{
  "d_expert": 32,
  "router_score": "sigmoid",
  "groups_per_token": 3,
  "norm_eps": 1e-05,
  "beta1": 0.93,
  "seq_len": 512,
  "dataset": "wikipedia_en"
}
Below are experts of layer 5 (counted from 0) of a mixture-of-experts language model. Rows are named router (the router's row for the expert), gate (a neuron's input weights, with its number), up (a neuron's input weights, with its number), down (a neuron's output weights, with its number) and show model dimensions 0-191. Each number is 128 + 32 x the weight over its row's rms, rounded and kept within 0 to 255. Numbers have three digits each.
After each expert's rows: a language model's description of what the expert responds to. This comes from a sample of Wikipedia text that the model never trained on.

# expert 23
router:124172099205152156143102172162112121192109108120208096108094109140120106070164150099108107098137123189126165115140096075193108108085173114088108173146162108139109124095120136156132102133137140120102153119196145150134194134144062188094154093117107118113129099127168078071153139073119123165112149164130116092134085089136088102110136140084106128146148093113178150161123183198100137122127101048128149164097099131165118173170138082163101168139111125188128152144097021114140100135123107136108119093127156126104121078097166120137097145170076102163151079108114148178127116086071119126
gate1:089165134130123133091137109174134136137107181172139099075090086088120171084178143113173129206153166116127080113175114090060147125170134110126175122174147106089127211108168132128113081168116131102143117150147152156097210177132094110160121117168126121149127052113077090096101133061156097158101168174167159123132110077129075123106162128154045130114108088141153095157162126134124164123113116072098121187108087117116083089123123129101181106161136133137100149145105126148109100102109159185168146147123125128156080135149145171171108143137142147106212151170080129157168164113113091171
up1:125113141160147090139144113151160138173090157099150112138144139094117152152159141133116125130129178092107148164102138079103049174104189128080033119130179090147095119168164094167147094156134054114137149067109125161132156169110146109102124093083160135139159139133079123052065149118121090154174089195147121166143098167077169128127146085126123111140142106091078097207115147146135145189150139076069060168108103081112123136088108141153163107143140141097133119098106099150126105134124123160088056111126191091109201132173083138110132114129155112164119156107084142138112168084126154163
down1:084143177153172157122148114154110128124158116143142184187133184151138163103122166124141115113106118120137143181102165109149123142127124117189102129167208129079156129151158125186255175082099108130125084087105141105126113075115193116093148146122102087135114116140154141147142120077102093157189044138085116117128118216161153077184085094143111108174087094153134129183146086143148092094102113105162070169149163200163157128134130142069140093102113124083097179132114085151148068100131153135139154171080099147150101164115131147131135129164126115143116130147122117111136116170102112127
gate2:149178098125163088094218142107093137161119149119182148171119113103132069145202135131139125101134151170114089090176122117169201135120202116094152089106083096107169182047145180151077150100171165130097138130152095107113140109107136117139140174186139139154117122078146124136170116122174114121134138097157108124120144143135068094120119149156120127108125136160124145165103133173135097083093067108066120146163095149098106176112118147148102151126047143184111129143196147168120127189123069114178179166074112100082139138159168130146126161132174176153174169152089113116143097121167119142
up2:133071119130142117130119123137122111063137141153126082129163146118080118152108108084102064117155114076145142174122112132141144095152086101134161176176175170152106133093117161155162115151076139098119182153107102252181143116134149111136111065164136142111172127202102146075152071148077127107139101130099141183160120168149189133128096116083081111161151143131134134134146128120120119069156127209180113131121143057121168083162137152144134110141150103076128146103147165135123071174190137124172134152131153142161135062109135127117135103149163148157095125101107074116146168075160064190
down2:084138115141113115116164083107126130168154155151150134153090243115124125159136150096126101123102124154108107119115159094101096077110142137149136097183151104137121159153127094052143179090123126145120180078146143103123130124150180118121146159132150087145098187079108121160160146202112151141169156117111148206092102049089121180125139088109131157173083149101129101140194191103186087128159173136132132158125151126137175148131050134125136102058229113181160186168118194122109151085144133119106134126131126127133112111124144151125159135162140152136116109081163155184164083107167111133
gate3:167137089135136130130131144140164135120139088206121140146156127121139165097142156119141074148154131120150108129119182074158163173096163157051091141098150173113083196117110100137119126175148103099150098132097192133144217151115167156141125091156080081142088144125160224112091107135113095125116039241135094148118198140126102123134135184129161164123135134090124130133147185135133128101160144092093149150140159146197110147119163138123150147151143124139122161110155084126084134122159093142172158115114137152176110078169140156152156100148081153119198174115111095108178083106171152143
up3:057130160137086075128162147131070141189145128132139153153085159161166105159167123140182159104110196103137133185134107154073090092160128126160181148099105125110152087119130122185114142132145128122137146130141128105156091066112159120123076106101150203143198052118085104100159107202108143108121122025112140153142116091158058170120091081117171092124156133136187130102169123082159131155157149159133122094122121134151190179147106114086079153128106065124099113097127111103151154124109115185090169088169110127110138179068169120120127140093135101161130136139098116147097126112089085096
down3:115176056142166111154163174128166129114120058127076137131135119155103144088121116160114088155196106099110119109139117147062125163154126157150190128156124121129183116184202117093170087129147094157135082146120092114099093150156143075179149163119118158123111102122111191139071155101159158089166143137182137121107116052178126109100126086172101163153151129143134182090121080155151099147158125060123091075118121176142147139142163100124130138136091155097155140177122117134089142153123150099075173118143132069131158094134122087107179112137148238104100138173132132185118159194091137113
What it handles: Uppercase letters and abbreviations inside codes and acronyms, often country codes in parentheses or positions, such as UKR, ALG, MF, SIGINT.

# expert 62
router:109116136148108129145133075172163072112128105121161107137090137162121139160053137153100172112112110144133133127143143080123136089121130118130094197118158116150149165169178165111063086131123134089109098122175147159158159149090172119133091097153150116135148111061101164173119111109147136107122174150137155123127153117164162119086122139072147143173098142133148082119123167087055118134060144140082130049087181180110210130124124098205114123202208123073131129120120124155108101141188097112125135087184172140119143130128127101158086164148031137109059100144112129148118089100086139101
gate1:153115118127100188113098128137077165103144111131127113170161131119009102143081085092190186112087139122087153141164121160130128119158205156085134146159172096121122129135146058145133145183094142130085134040139040150100167089118155150080192117159151108124114119190131126100121107135122094093101157126162123127127110144118101119114145075138161197174139142128130146131180107098132100104114117164129129119046094133061145150102178143137170087127179116116148146175125125161107107114079186101181128098145138110114115135120065205133114145133110124099147092148133151078093112156157141161
up1:089171112175140155139172144129074126095146070173122060005110138156075134132081136100178138149089137123137114133152097101087130053235165132157105112153110092158136098093115182136100162126159132185107139082182124161089123141113150162122117145168140099137140134092126142074103079115122120149106133082130075130134110069171114120175109112126144100154173150137080150105141195107087135137102153142115129121057166131099127121135133159126083094112141172126131140135191105146107131111164149157176148144127161170127102099102100119070168147141146128082134177077156131070113116100103062100
down1:150117158102139140152110089138051092144152098184147166161148241098166150108159121158135139106109100172126099149120101144122131146156101157126092139118122130133129125084123105121073109138145076128113071123110142110143119104154083127101140133110114158171131172215023101112179105141210137162119133117081146098128181138132129150129187124097135124165140102182195176117140152168149125076127108060139181096166141118075139094145058112118200168205121108133153151103171089100167128172143151168163143134147193099128096121154129147096120167081155160114128122103115101138158135127141097114
gate2:159094149130145122088120100127108157114106156158114153144124109152122203142157158163065192175111143151122209119143121126078176118146050130089161124131116122139167113050090137192131198178146146131094133099136135197102129122127139178149110102124114127146126151094130116183135159105102139152101153160116124156069089154118123175189080105109032102115165153080144114168164085136140099133134136105163086148069076098138086132102119139136130126118122092076171071161114141102153167128082115141174126054150111157100146115096157130095105177150155152154193160130134126177109090145124061097
up2:095135192118086126129122100129128093180115112080123110119096136114143157148112098098145136142145124157166123143141173070113144126163162087163169114073194127167171129141109153115111156126103118083157135205147156095133159129084179145103092159128171123132115137090065159059134126106125122107138128141108182184068080170142129107106135094162110162071147172098171166091156094138106156124205090179163116162081115090140063159153129140144112054109138090143100156119129126159143095147105054138085147067136108135118147106150089164094085134115109130140084039187136152100198131171123140167
down2:116109083146154088139105147156095074115118080143103123188166180147131127097059097137163072073087170205144144130149118167152088127123115127186119117132139160104029105109134117101163207149146121127121140150110131091118109125142118138056076116133168117114192131148160114107127102119154097147106169150126132123128179153145163165148105102133138140192158156125117143094108143042133059127095100186161156127151093141150100096136218140032143143125135115136088096105112170163130068128128151168154135201160123113148119177097138083130185145143130119156172133123152120170106144101096088129
gate3:200087095076134108129113191137157099104132128089129126179194158105123150135116125092122142124088147179112160138166085176128164126127116093127168180133127205158156145139082140153060121135114158148090126083085101187179131155121150116158164148150132099141119127080105161112062151144155134153086135169127164153081161121150082043110156110120133143152124109121135098144212111092173154147174107154103086116114160150122086114140132127187129191167137103133151131139112134119136117163047158112088146127112105149108139146138117140148192066109080069111136110087045048142089106139160113096
up3:108121135155129179165138097122122125101105109127097102033117139163134066099121120089150083117141186155149176102097144101102105125147115153154142143096127217158076151142147150169132116117127151109143130134108095108139107122110112147169099092104086095147090168135134153149132104042095166166103092119146087104154127141104104188136114176154146092104055070162138157070131094128110087120123150166160107126078116134122110185101147064145094129129141119115112130083114078118146140131074127102050107106111134172177120124037086148153175079142109126158069183061098107122167112158188126187
down3:166164117099093134108121142124139129163128131128128141101123154152183139146104105022127169164169145130123101127114115135068086092125150109125152166112103111170143193170121078192131197107122163145153110130136103123176088106159112122191145132098122179156117144117166071158057204102100120104127111061150115145094149111106173141104119098125114115114057120120176116175144126089047067131116066086157174177136146054154126082157098194122130158166169101148147121118117112117147146126155126178148110149136120116142153131102086072139158186040143119068142153115130160147147115156124105123
What it handles: Capitalized words opening institution and country names after the, such as Royal, National, New, South, Soviet, International.

# expert 34
router:141149155172119115191139121169071067152104168109168120154077119116112157124141158151106021158122097143134159196095105083104100105137101100081111146141123130127090151129166141106129185180113201134127113169087142117119047122092130083119105106103133149126086104097133161155108099175104127107056118147087142148126112170165204100144137139111117125124118135212125136159142182127082126066128117141153094116149141112071170153091178093174094107134143148178130113111083129091091137125112105109148092136171129183110083180151141128112119188152074151212097148153130139119107132158096128182
gate2:120105070157111068143140142126138138134130130093115170118106183184134196133151113077159082115158095149123120171112201089147067111106199109120137163130104174138176140155193154158130129145150086136155072180132130120087116076115162135177161128134098136185097096106139166092109114097170150100146147139120139132122104146101144197090170141143150151113134109088108103170162181155107113139163109093153100108163113095176141071089147125193139138188124155114161118116154177120150103074164116164117129119098147127137079200080191180105085207115087091137148097187126134109120100161153175147
up2:084094144127174193086140083106140142113161104067165112107141189128126162106127070093198155127133082096085096182124113182101161164136127124107120153161113148104135203071125147119110141125141203151069137166098107072120091161146111064075075151096183086171078060138140081136176170147188152140150145125109119093123072113131107166158134145100119112134104110141066156126108144139161073155135144187130121123164101125110143130166088101139090121080116136109089148108143154124076135101139094118146132107110162110081166046082093147139109131103124119030128153142100133123119134137128164137
down2:134174169093079070123099118153149126156095103148069105147096061151091185128133165103100171202088110150227119148172088129104123123130163111113087143127165110069135093158206107175165110107109101138118068086085115143128169149165145150129151088137141094070126100138117081085103107148185093119124225177071140096133154147069135123145126115133138138165177137162122057161186117155136111110101098088153110091139109124135093101133127093120148080095140128122115177123098115110143122149115120145092116124047129116130187078146136100134159109117126120169129132156141106186180111112140137180
gate3:094070119149174167130096146096092124131108119145079153130121072143119174114129095127128107209128157135122171095111158126203086121112067096123150099100128065137059119132133089182085196149125095108132163160134122147155103111136117201167115146138126178083088104137114107140102137140090086112049131134117074098083111149104135138168141202153083162148110064091132152132119105172145092146137141160178113128151136161087111130133151149139098074152172128155215178161132059107152109166089098089111156125169133182104111108114165108170117150088119114108080091133157114118192137180151108155
up3:146119110128137104170112174089118131162146136199126096093061079126101054086121072137094160109126089150169111128154152073164138145106163111172176137180137154099134105125094138167128115072105127185093108148161162076153111135129150096159159149080120124157100159146146133122153162161138160096181169099144164099114141142118139110067118140106152149137072122092127096054103081142165131135146191123076106088084134113190111134161099099121161104119143109079081081128089224131163073094095128115110127136131151042181159145096112118108108080190126125147076170131153122142100132157162163093
down3:073082121139086128152109172091127157089152111161065122116079082172120059161191098153142155113108093110093122136133103187159068143136116175154135134076111096117166165167154131149120130151087147077094174089122138074170109170110100089157116119171166164077081148093146134100085149140176110147136113094149122146110110118079154088100190129096063141059146129112133115194110118149176100119131149079097118078152182112076097175117127151092126091114159126075123128171147131139140150136117139112167105121144171181116196092050140140130116115118098132160066154208118165124123094144105138128
gate4:183125084076144135124136129120127122177083129084128108089130115082144126139125111112086091155122138145118164154138141099069138172129161163193099125170129122086059177062084172205116098120082120142122106131130180183124084119105115116177034135235133133131109126162133156114111124178130108144114087129165129162149161166127159169129128125144130157130123094204166131144133112137073119113167132163114111126198115093150148112135164108125157072148096112170124205107105125156082140198148075145126139125147110164133075177153093108110093096162118079128075111149186144151093150148159175119
up4:103166093153134102116149154127160119166125128133138154056158139077098118108181121102085099095092084111139165090107099091055138134095128070160142092128132125123089096108130099120090091084077132168128109102150076079135118172087176074157182151141121146129097139124135138148137110129168167099058137102112139133146161124127115212121176153096131091105127137139100116132110155117135143097090131068167108110065170120175175146095136131149154148096171109077113097115129039181156108083135123185186144140175120112091113090149144127110126145141147061187129106149076118144110198152233125120
down4:055126106160150119136143077099128139133122169122151174104061115115124116118145131130134081104096167100093084165129063100131080109197067116145103142082109105132128114111184123057148107130169130161083105165151049100168119112135147115144102111139161130127140122141161125079142152067166154149145130079089084080196107110132115159071154106115163104125134176163121132187130131139160121172173171177179094126098167118115118170115148129135189098105158133049129087133108124128149117131166063159079138121081138161098158144119104108176134116200132104122112078192143174184139163161088089113
What it handles: Capitalized nationality or organization adjectives like National, African, European, Social, plus early pieces of foreign names and terms.

# expert 0
router:155174090109089105080064178082178176117120169170073083112148139101086116124117115149138146119135129129121200147170160064142137086166072136114153114140140121170094075162110101135146109124100114130120159152136075166158140144187115133142154090117084135028112115177114097042146113157128182199178128129082122139069145166110064091148173120115168145109107169129120106086095181117154123108079138086124135097086176095182135132186107083152099102112134162121137167143173095109139196108090138123140141118113152109131133153157129120109078132098152075092117110127137167094111137161090143172
gate1:102094131150126132104049196144066105091152116193115139140171138097127120178148110136174205119108125142141153095105108072124168118118147135108134105146091128145097127146096078150083134132129105128084169142067123168098137125166128103154183082123131175077114161126102177138158137145132124140122122123078144127057110142126084123168160150131143182140103115135105054069145107104101061183125165136116083111099152123160147122089116106139095144159132110092150222147178115160159129109080058131146138132104161137133065177130131169144102072137136154136103067128146086051092128195158144176
up1:133142121107114156103186118142103133140158179133196108123148169091181148134167126125115104191126121163087169084157150145102161141144105069086154145190147122116078174101157111240109126037154088158128161141088095068143125154108074110158074092151142104096095131090129136136150102136112128104129095187136119083126117128135063111177188149112101087079110111166117162105135074160176131073130126125124163133145103103145104133136059133116131079129113091151143128148143134125095096118135124168174098125098164095147163108169139093152130107105167064156154134116070141211101102108196129099
down1:125090118101143128124173165119117084148106140096198128138123123187156102084148146107162097168141110093135057127083091149111130135151079123136127130082160136166133130099135141067120107151064115156187141047103122141097115153081142141152115171194133148130162106112130096042143170159112049139087152178131045097193135084106136142145103119141111129121194094103107144098113107162079212165152104119169161187124140163117151159119189160176059111130134161111123166090113131130105120143132149048097126140119145132178120093151148075159132097156084135156111147152139152142139104107076105115
gate2:179128103115155148059080166110164102145115081088089154093151104134129110117149129102146157103164107205128153146134187134080069127107169115102166092131121110083109102154106133092122133140091124077184141139124113123160138086037132087162152099131165108104081108129116145145133043172207135104125129128109097079128109083106130150114078191190134094129078072182093087086133112170137183108158083107131081103117199159134132131112138103162094087173127164094139139152150105126121193162102151154122151114125120162171156126113116170133164112109084117072132070130117127113145150105165053133
up2:167124144130104129166197096127120162131096173126166137155068206158195225173134188174112075099138137139155128131109095114105079190143110139155154166139115093173112045151145186108152124127191148195128178095168131106122110101103092167174111177129112118204099155142144111143112138127131127089103161102079115136136145177142100095157178141162118154162152118122144099161116112173101200130103184183149196082128116114136163117122111137084145095095177133092146108088106144081167124104149135119141101129126134139088121157124139150112135175159084093176139134118151139136111064079119135109
down2:122145137156091136234228075117135130086190093135097176114147134127133104140146125177088124152138140062122086093129141133121088112157158094161115112175123174066122145167147113122138152120114139084202086189126105141158128187116052130116134147121105153093123177078106175107073120114126109218110116158155144126149121147121118158119160203109145156146113119124129113102137135148133145178153144158151110139112112105094134139182140113139182126130112074134166117117112085202161182082188130100108076139136088120108074112161136085192191124170161101098145110138110138151115096148149150114
gate3:119145123127168141058136155159126114094072138126082189120160126118028136164112116118095130125164168099029136150142168127174241122100118136090138076120181147123087124205130154137124160110116117186115087146106092139095124107137101099104102125153104131108150103088100191129126085135148165141149099137096106114082124136110090124129156133094182114117090152155078145131081142103136129127099161143089093060156122105156117107149118105143178108126091163164128172095163119125138128029106097102074163112144069118153109173132116196156097100098115124072079120137120171105114164146147141167
up3:089069089158105116131173113138208105146122142086148117169131155137121166234123088115098089147126117184116106178109069166122162163140116081131101098119159113146134098127157128109099192051131098164078143190116131157077133101162086108165204153108104100135165190125117090103090117098120134140086167125148138092177216111138171092122132145125172085085173124102138109133024169125166150126133118147130101142120123118179143168131197087133135110091101116113136098131104103117111158116093152117155099163111146087131103184163136108081120149106172139159166127115081138123114167112143148087
down3:141150093102088160071117177160150150130113152164153153156136114127087224135169088150141117083140122192079101148115175131104122142127159163177110108068158105177118102109105135143163148160157132172101071142122111213092155114140098091114148136141137121151109174129128090173146073149131065141150113095101154071162119111166109124139150183092108119157148128156152150117115104130120182161145130168098126124123142095087101139139186149179096060053128139094085169121066048125071115139121100089109120129154088073118099127195147101131155180105123085081117142128126147195078091140153129143
What it handles: Single capital letters or short pieces beginning a surname or proper noun, as in N(imoy), N(ixon), M(elody), O'D(onnell).

# expert 40
router:104120090123083071155072062119025105081179076098098110075126142184136140117137191132078122115164116090160118103107117149136100097171098121175095166132116146145151137121093148127082135143096150122137133101199135136094152073162162109130064155132160138145089148103157119099083147124075121163162096183127165105091151121120128110151132117092151108078114107137126106119186137076114058170174131110056131145126167136094091118161098121149101169115131106122110132138148142136133165159108057193147116085139106169115142072103135078082107068054170106071127130177142146168141110139132102141
gate1:111082126121037089118123101176128155082158068114127155101145133176151166079147078158176177123118092093075094156154093186144059146077170146146122110085154147145131133110075155163106121106114158118123146079135144160124136096087137113123099176164151155131171126159135175124092126149087127154078100142076164139145106147168069112144112119176130141107195127125189111158131119158135130161186080107119142155079145184157137068103094127147129107201156168102156117135132123130098132090174112159081093053121077172130106140141120175080143108081147163119111162114126094116068128179090096161
up1:153127104154134129156143154119192149174037186178170113148110123064036109134115142167057124140155161157154102098058127088111174149152122115116182129163130095180134137168128086115131116129160106178144093161154181137170073155117190157158066078120120120146134199084107127135150106147123156164144167081150099145107153224134089133181142107161138131107112109149110130111103159093107134136140165137153106103117075103153129167162159122120096115125172113194120125186133129106123129171116120123103129104139084094077110146161155103180120128152065054175155119118118127124130177087130130135
down1:103112152139126047161102103136189143143110069077132130163106122139134161166126202070121120157143151126096115156138109101186127168104182102116131172077090117138133113058130147149094112094166133150112127169154150094129128152125133137224172172183189095154066137152100090141175123133059150122095133171100091091142179113148150003157120090139146137111132086134153138093115147115146120165125107129143099122144175100131101129127166178095079114125204132078090065099153137142177124138158149089159172103162116157076132168113110154153098128138149145150078129111123108171109131153111123151
gate2:170184079126121135134165145108110190105090096085151146096148168122132086142148095105103147161113167073062160100086119118127150121117123114145079064085190175127105138123106165123118158112117119103085166126054118093188079117153157138116082106131171137080082153114092137068108155139077137119119096211110109076134142131161152174124181125136135136126137137110089109167117116076084066133091101162090062093163157162133062092128149147055145128123155136099131132126111152185126108143120101180182157158114086154080105122099160092127151117153144081151091089165106139048113168108142148126
up2:125171162155137169107128139124106070126103113132115095115095136137163085172109129161068092081105089187137128129111130134080157129161165125101109148148106199133081148167190096127092115129140128087051171131134148085176134147131126155128113176157089164177170146162091139135171131147110165151101156147125074134164107097077171091068151143121142114186083101199118116174112178135062138076136153096130127132081099114077164093123139087087148100109079141152165143134124121083115102085168103059128182107140142136139142107127131145050128144155126132109152153154106138119119069166215163199
down2:102130103140091156110089188121146128151118111175164093099141090168132126139136103174110147152172094181073103093117122114089132126081118138180122190148117152138171195154089184146127107199131116153138145129143162110154130083131200113098131085141075089070123109089150146138109143099059086099119140176097159108181129091090163137129103125129128115087104086202097104172144171130143195157121084144069125141064092156066173149156155159136142110129112181127078076112088088098154098133092130121149100110197104144167115163106094140125148158127059117054082123149133149117132083148132127141
gate3:135100162053173112059085146132111134124122120128139156080147162164232171123163071127051122170107142136123162184198092201127092149156114165075111070049095135106147152131130117122109115075114114134113096094128152136102103127140139123178111172157105097133099070164133190131133128115080152048132130129122160149147114127100109099153133128133087165141139095118132132136079118107051140134140072119082164126123161105110132084066090144100124137119153163090177082166131174182106078161177087089103140102166122117163093107108115140109106138116109177095161159110156148173151121142136145139
up3:140160154165110156088164136107116181149117121156136140125098158067139106077062136139142175125196156154074107062136134107144182109148115082172162117150090218134121134144198134081101128134116110071163125144127114079088113121122160141085149116116103076108194142123116099153129083106174039136152121225136158098081156136138155123106126099107065140154132151147131095118118097139149179082140127138147051123178160126141167210150066145195145060086116102111131125122155130079176110110168131113124100123127122117141146122144120116156120128135083120083089146123088107094149117075153149116
down3:146124101157082110118108129127081099157127110096060192111077111082151138176161145124113114127103120129087105125110120131107082112095151121144133186161156066091150140103082154115040138149170140139106174104191104150105134129203151108079105129115118147151090108155104193185217112135147111102140103132118128107111185131120104181143097087136136175142163139128132111160176138116155172150158101141124083134183129146091133118149111100148092099122121144117178112145108136111174129168170053114204132123175104116087146101069119086113085110124155171068064107125092096101056132124168074175
What it handles: Periods and commas ending sentences in biographies and narratives, plus common first names like William, John, David and word there.

# expert 49
router:119127131164157150124088103171091129160167202143105091101151111185141108148180182133119155099117091102096150152113119098194065110084121139089063082123123141161150149150108126125137142172151073186130126117144182082085169180087146145150137054137121136087136147174121102099082138138143146153080096109196172083125113164111062143114118123101165087071134117158180164110140185103133157133209164122119146101128135093105169135096150097174113115108123139178140118109101097093061176113138152200084139130140164116107141124112192177148166148170181144099092112108166123106154132141110128168
gate0:163157125079125182092169129129106164112144126105112100123146074134136100133134105119081154116163172083071075078182114174118114150109135189134101186144129106193161136134102050146117171182127087195138128161164098131134132151127177168105098077141082120083182093118127135040132148134129132145162116173150130150118114105159091150130086065161125148163111106202148137169080145101175162147116130090082178135139172097122064102131093168115144189129077111128098123062149119143099144148168145113138174075097165140157128083121169165091149090125131153139157173083116125159174103152122115147
up0:170088115129117088149184112176158150093167097136085114086149075126124123105113202083118108103091131088160099144169107168147096108107160128098096117121096081107121143121140138119137176189175118116110151110138161151122120118119086146110104125144062148096126111136111176121085143142192145096127163165173154171166075102130089140135164111122159156104124102093062135148141110044158154117167186106160147147104208199119103139149110103140188114162099085060098106154189136134093156139112118170117157136132201103104123108138127147128168160198127083090113159096136133165159144169146225137
down0:154114125100158131155130073218121186113127173148138131127168122127170101064195156111111170111155133174139121137123122102126103162135160123148090160173137118111105204116118133115133102135114093104097100173171139144111134168152121126152132100133173115081175091153135104105145144105127093154151145144182120111125152139101104129142136179138212172121073133041180102123157155181039118055102107111175094132141168118138157183144157165103112137134142139126110198095105101137083128113184200112097138106163099092075141078117174170114124089146115180107096127117072163185168158167124138129
gate1:151108105104114117178161089066067165147083118163080179116137129090121092168158146115111185197124146129066200146179098127113130145144168141089046116081139124055171089144153160164112137197168076144169103091146136100130159151095099186166130129121103170103158136076108140088097152158134071097062171131176127127134109148154124112142111125152160117156047106167152143096110122083121097136185097135104138111109132140067128150085107197149104104099149161125132135124111121158135163191119103151128132098137081135134092179075139218118124131138120135128110131122125176155101108127130159099
up1:136118129165108118104126135148094021096144152082146127181074176178151097117112164112172069077115203133174077117084134123121104101145115118113145118184059112137133189120157135093111142106138151125143102193133139126124134133177112101157150142158142057115151117198200150139114138136163149089139060140095113195147157159144157165095144089145144094103189125089085100124140100101093073097125172139106153170131134076178116107128100131122160066113123103114126128119104190160159077143091126096160147125124166185104157083137181102165146131088082108128156117108151094114172158137146116176
down1:125112118098157182229134125134113166145190146098148123061138143086145051122141105102144169138127106114089126137105112090137129136203200125121114110136139117114104157089174097149099176091065122098151176079109121160148135148116112132148206155102140134104139105138115180133125123135098045111106059106179128100137097074124161114128122106116130127152098082115138083083123128126125068162096204209171136066138149114166152155161113135149103098077106127123127131163180137135124084163097165153093182096158133069153145188178108111099148108096101119139106151144149143128103129152169126192
gate2:123121081123138089125100120138116126102057171118163180087129127213136142128151100182064097134108145172049118175120082172138112135108205152073157137089140125126164137188188144140103190174153086137157112076154122141090091151109124113159126115176100151075120141148122073165121131153178125102113113130127104137156116107125118121097139111128069170107059105101166117130113062108111126162096137195086168111109144163110135106158105111117139130085139116109107137116145136085132112083129123144126179024115140156151106121104151187098194130212141186157098112133124130133191084134118124146
up2:039162108140110149179135166106131174144104077136115106146103107131132107127147163148157149196150095151131133132168162054100077113140061172149130115135103069107097103114086149187138141134156133081148152149105110173110093151087138116124136107151070084090096122162189165138086105136124116141160180187082147132173100123228180169165106187172154065155105117104109146086146189110109139188105140107078154133113146111142137130149134169124144178136175154137142175093106101163150118130122102121140136096138123158109163163167120119047097121140078145151105083183090109125112135114156086083
down2:130154109145140175120080147146135129085121116117089198155132080113058177077171121175139125140152125097074111115182149082131109155114111132142074117154134175111096161110166163154137161068098065135137121157157095094098091122153125069163161201159135119145118171091161126123106131165140062055141168141137160160179077115107056088149155107098092108131085090164111153170074132143131158162103196111122095130127173085140164131128103146143136154158031179167152142137141122098129147111091100167112142140157185150165146188165077083133112129150176127166146124111153105176136126128127092121
What it handles: Field names in infobox and list entries that come before a colon, such as Density, Place of birth, Family, Recorded, Genus.

# expert 11
router:136147165125119122110122092094179136174152076133101095170135141141085135118157155140161108082117113137117120122153099128184111172119120162087100121181080164144095106132066143124132159191110150128078148131164108084089175172097101098210091078113151106119106133164064083082078100076101103109068155146189130071164141195118121126141112075100193085076130084160125138149140156073120115075122170102108136163105150104094132131133103136120124125144152183163108130122101059117081148105141170145106105158164141117165130187127168148181206094167101172119132076099123175111093105109122136106
gate3:127151172111167100096103104125096176176113102165133152175142150180186116115181113134160123078151151106124108136120120070171166162065166157075163093170096130162169156145104159153084199212158142139068073122116113101117122161084084133152098147124112084119131114156109112114140112075139146084098142143155117112139125127102152118178158092167154151108162083162102116159107151132182116082111149092117086158095154147127073119092094154076122024128134154146160173096082129153112151138121129149079120168127091076145133167100117214121131089144146099163121134123134148153143109125192168058
up3:100131131074153129080191128140179131146199179075127159100105133052149149099124114092159122124166125155117179119146103123143127043116126094182161145131130140127068130057143139163155154126104171036124154110094116121137125103104116137081120148177163134136140118151185188106085151148071111191137120136057117140064159113105147146114141160106079108160198165177110131119132104149125124164122100164132125064150144067191138145150148119062173103158193154123136139145089129143189156184144108132085140086114154089109164114115141139099141128141126092121086138140143124162074119098171104147
down3:139089170171169162149190212115138128128120146130187078110094152081086135108120132139159129128145174113113149086089105110108109088093180131146173075146141174078155126112124090208135171071200130154139108148065128116148162140097050076066139094155188170115097097144084189169102145148144139110092122129119081136109118174106088162141114147095151119071100117139107090150184129148149117129116092128110125106154162128125061147109088118105119110134117105113152117061075103122097117119166100170177173138125131103143064165130150160165132139163189068154109153097134099118134085114137117174
gate4:152138138114155139117078180158170126082155175175112160175132110128121136164126127076178099177111152110080127056135171172183141112050173161141180123105092133129119085133125118131099157168154127062106083144135153123125119092080103106133049127145133171129149168107106115102132147158122091094072107099190069185126129175118116149096134090138164154110118146105143098113148121137109163106057186148144079081081138095185193175085103138158172094139158132105167137099103100136172134112088128094115166136066119131151096151123159177134106153110097091118095155124145036158163125147142104099
up4:135103147095089090079132111102188095129115111153145114135095098138128097128151127134165109175143120113124141136164129098096144148128115185088128130165137109130140138093136124065177134152096116095093173094097154130122135099093128123152108178123149114162153119155159111108134072123100097104036203086140062126162116105143095136110131075126123115094175064082118104168094104103187131146167135150162094155136120118105177153141112113084150057179190195082146154110073088156152141079126126150094077156144131094100159148119079173149171089160131168101175140051157107080122119060138041132
down4:134063125126107165169099175207061151154141134155139098167158137078121139168146151106126111142039167119045129125072152106148132160183079119158128142109178137092127121134130171138151117138162119108165139122103122111139181162147123137125151133107143109152160108112198139146092130129134116188117146083167107112121089118137102147138106249096136135079140083182163155143148119169150098196135134126174168054164168162096129093141110054145202148140168111106108191148103113143140112133123156124127074123126125131108114180148132105113117130066109155145131084103125120155110079170159180162
gate5:119103152121130144144100126080102119105119137177133154161122189158178132090099104124207108132147132119101147080114079109139164207079178124099170174121074105112167103192116105162030132112143172161101129149106142159130200108024071088138130119148117132117109131120179145174141100086157134104088165109106099140104092103076106136175201094132133113128091102121132106114122148108077124130154137087118135135138164079168117107107092132119101127102112133136142143107100113146132115115147067110102097182121113073125124202067135091110096138122130101198106186135113103199139084100158158092
up5:109140117076112163103066132118114107103078147135148115120166192174126141075081117136165147127062163096044122086098019120172014110124127103082156135171180137105140115082120109135122150120121087150127132196153146123089098118121137170143071134144125179071112139165146115152155114073125119096128099108154078133091089156166110091141102138131109090108082118109123048133173082136118146134129101158077143121064064119122127147108117100094136146110116106152149163140115123170102117163155104115071092140144081098096121132075163149098079178163149106116110107115174128155156120089096107129
down5:150093144071097139088104161180112062110105152140118168152175162137123172069103142121204136067153124113094093099083142134149088148135131119127140160189090143168173123122095160093093138069109106186085180122123130073140185121097099120133107125160181140137116120125098125099123115101080099101068155054121123048124089151116092215141105094101160130172044123126090165141169172159118173144114126178188126134162163081078139111143126125096132157136133109189204091091124115116125136126095157176093142188135123158091116166113112124107150136108154161099137133140161120150151125122106094130
What it handles: Heading and infobox words like born, footballer, politician, career, Coordinates, Genus, plus year digits and closing parentheses in biographical entries.